config.toml
d_model = 160
n_experts = 64
experts_per_token = 1
d_expert = 240
activation = "swiglu"
routed_scale = 1.0
balance_loss = 0.000114
lr_router = 0.00132
vocab_size = 4096
norm = "rmsnorm"
lr = 0.00198
beta1 = 0.95
seq_len = 512
steps = 7060
Below are experts of layer 3 (counted from 0) of a mixture-of-experts language model. Rows are named gate (a neuron's input weights, with its number), up (a neuron's input weights, with its number) and show model dimensions 0-159. Each number is 128 + 24 x the weight over its row's rms, rounded and kept within 0 to 255.
Before each expert's rows: a language model's description of what the expert responds to. This comes from a sample of Wikipedia text that the model never trained on.

# expert 55
Numbers, pipes, parentheses, plus signs and units like sq mi, km, ft inside statistics tables and infobox figures.
gate1 [ 84 110 111 133 132 119 124 125 133  77 132  95 145 165 155 143 155 161 109 120 104  70 124  79 146 145 127 136 129 111 125 145 127 117 154  96 148 132 129 150 125 140 147 126 102 117 154 142 107 108 119  95 107 147 124 143 170 107 100 116 110 102 132 143 124 176  98  74 198 147  95  97 123 136 175 120 102 178 126  84 125 157 141 136 130 111 131 149 151 136 100 177 138 119 153 143 105 125 122 109 166  93 106 115  99 145 131 146 138 163 151 149 120 149 106 152 138 126 138 103 151 148 146 140 104  75 122 119 111 102 164 158 151  98 105 136 141 144 120 136 118 143 171 106 148 135 164 117 143  88 149 159 115 162 100  89 150 128 129 149]
up1 [131 140 135  76  89 142  88 133 155  92 149 110  77 135 133 166 138 133 104 141  79 108 102 133 145 158 113 157 120 131 118 135 124 147 117 118 145 167 145 156  93 129 121 110 150 115 141 123 115  81 171 109  83 158  99 142 153 142 110 124 152 132 138 140 110 160 113 107 164 156  97  73 133 116 147 152 101 176 115 139 122 184 105 152 142 125 141 126 102 135  96 123 161 121 154 171 103 115 143 105 140 105  85 124 112 110 122 119 134 159 118 174 133 118 131 168 142  86 121 170 135 151 129 129 144 140 106 137  91 143 122 148 169 115 112 171 145 115 124 143  85  96 164 113 156 150 112 142 108 115 157 153 139 138  86 133 130 148 103 123]

# expert 13
Final digit or digits of years and numbers, such as 201-4, 198-6, 2013–14, plus the commas and parentheses after date ranges.
gate1 [142 136 149 134 118 158 124 158 122 203 116 181 173 115 151 119 112 143 132 193 141 141 143 114 154 115 141 122 140 150 155 127 125 151 115 112 119 134 118 105 131 136 163 165 118 139  95 112 154 135 123 116 126 136 129 124 159 127  89 168 129 187 115 159 137  92 144  98 136 124 124 147 154  94 142  93 145 111 186  98 102 110 176 158 119 112 167 154 165 128 102 128 122 120 122 163 113  98 133 112 156 135 131  87 133 124 158 107 124 111 140 109  96 141 153 106 156 196 121 137  98 134 109 142 131  93 114 126 138  88 103 144 128 116 105 128  84 166 120 112 121 165 127 112 149 153 139 123 151  95 140 121 135 138 135 114 166 177 136 146]
up1 [167 115 116 118 115 128 109 148 116 116 175 165 141 115 133 145  91 110 104 134 114 136 142 184 149 141 136 118 126 109  93 116  97 140 125 110 132 135 110 131 109 136 105 145 148 140 138 144 125  83 121 138  88 134 161 131 125 168 131 137 167 142 156 101 128 147 141 149 136  97  95 128 134 171 144 139 148  95 101 200 106 114 112 153  90  92 160 120 139 156 105 105 163 123 118 200 120 104 128 110 144 133 117 109 164 110 103 140 134 104 131 184 107 124 133 128 159 120  90  96 157 108 115 125 173 141  84 104 110 111 104 148 119 122 113 122 115 121 193 119 139 138 117 136 159 110 130 101 150 143  93  67 103 109 139 140 156 160 141 134]

# expert 40
Inner digits, decimal points, commas and dashes within multi-digit numbers, years, coordinates and vote counts, such as 60-3-8, 52.4.
gate1 [140 153 141 149 140 142  93 143 145 158  77 117 164 143 115 112 136 109 128 163 141 105 122 127 152 156 143 137 109 146  95 135 153 112 109 133 145 136  86 133  50 130 150 143 106 128 128 151 170 116 154 160 124 121  86  92 117 133 107 126 138 142  83 138 124  98 114 152 147 142 124 117 180 113 137 108 107 152 143 115 128 144 140 122 136 182 102 128 166 128  85 121 155  98 114 139 107 132 149 106 133 112 116 148 138 150 118 115 110 145 106 123 134 138 150 183 127 145 115 194 105 155 146 106 155  84 148  98 117 126 141 108 153  70 122 110 116 155 123 152 132 103 149 119 120 166 175 159  98 125 167 146  96 113 144 185 106 134 120 149]
up1 [100 142  99 120 135 134 139 141 127  76 103 138 125 137 104 140 119 161 111 106 114 137 143 108 132 111 120 104 160 107 168 119  87 156 124 130 130 129 169 120 200 142 116 128 137  96 130 143 122 155 122 138 148 134 168 173 129 146  90  93 120 112 169 119 138 185 127 101 141 100 136 123  96 125 103 119 154 120 125 150 149 130 107 152 125 108 141 129 100 110 144 112 114 134 167 127 210 111 129 161 142 132 144 141  81 146 139 110 140 145 144 135 110 103  90  93 155 120 135  87 114 101 121  96  85 147 126 158 172 141 153 113 136 151 135 129 186  97 149 136 152 146 110 146 101 106  90 125 159 130 125  99 163 108 145  99 165 112 159 106]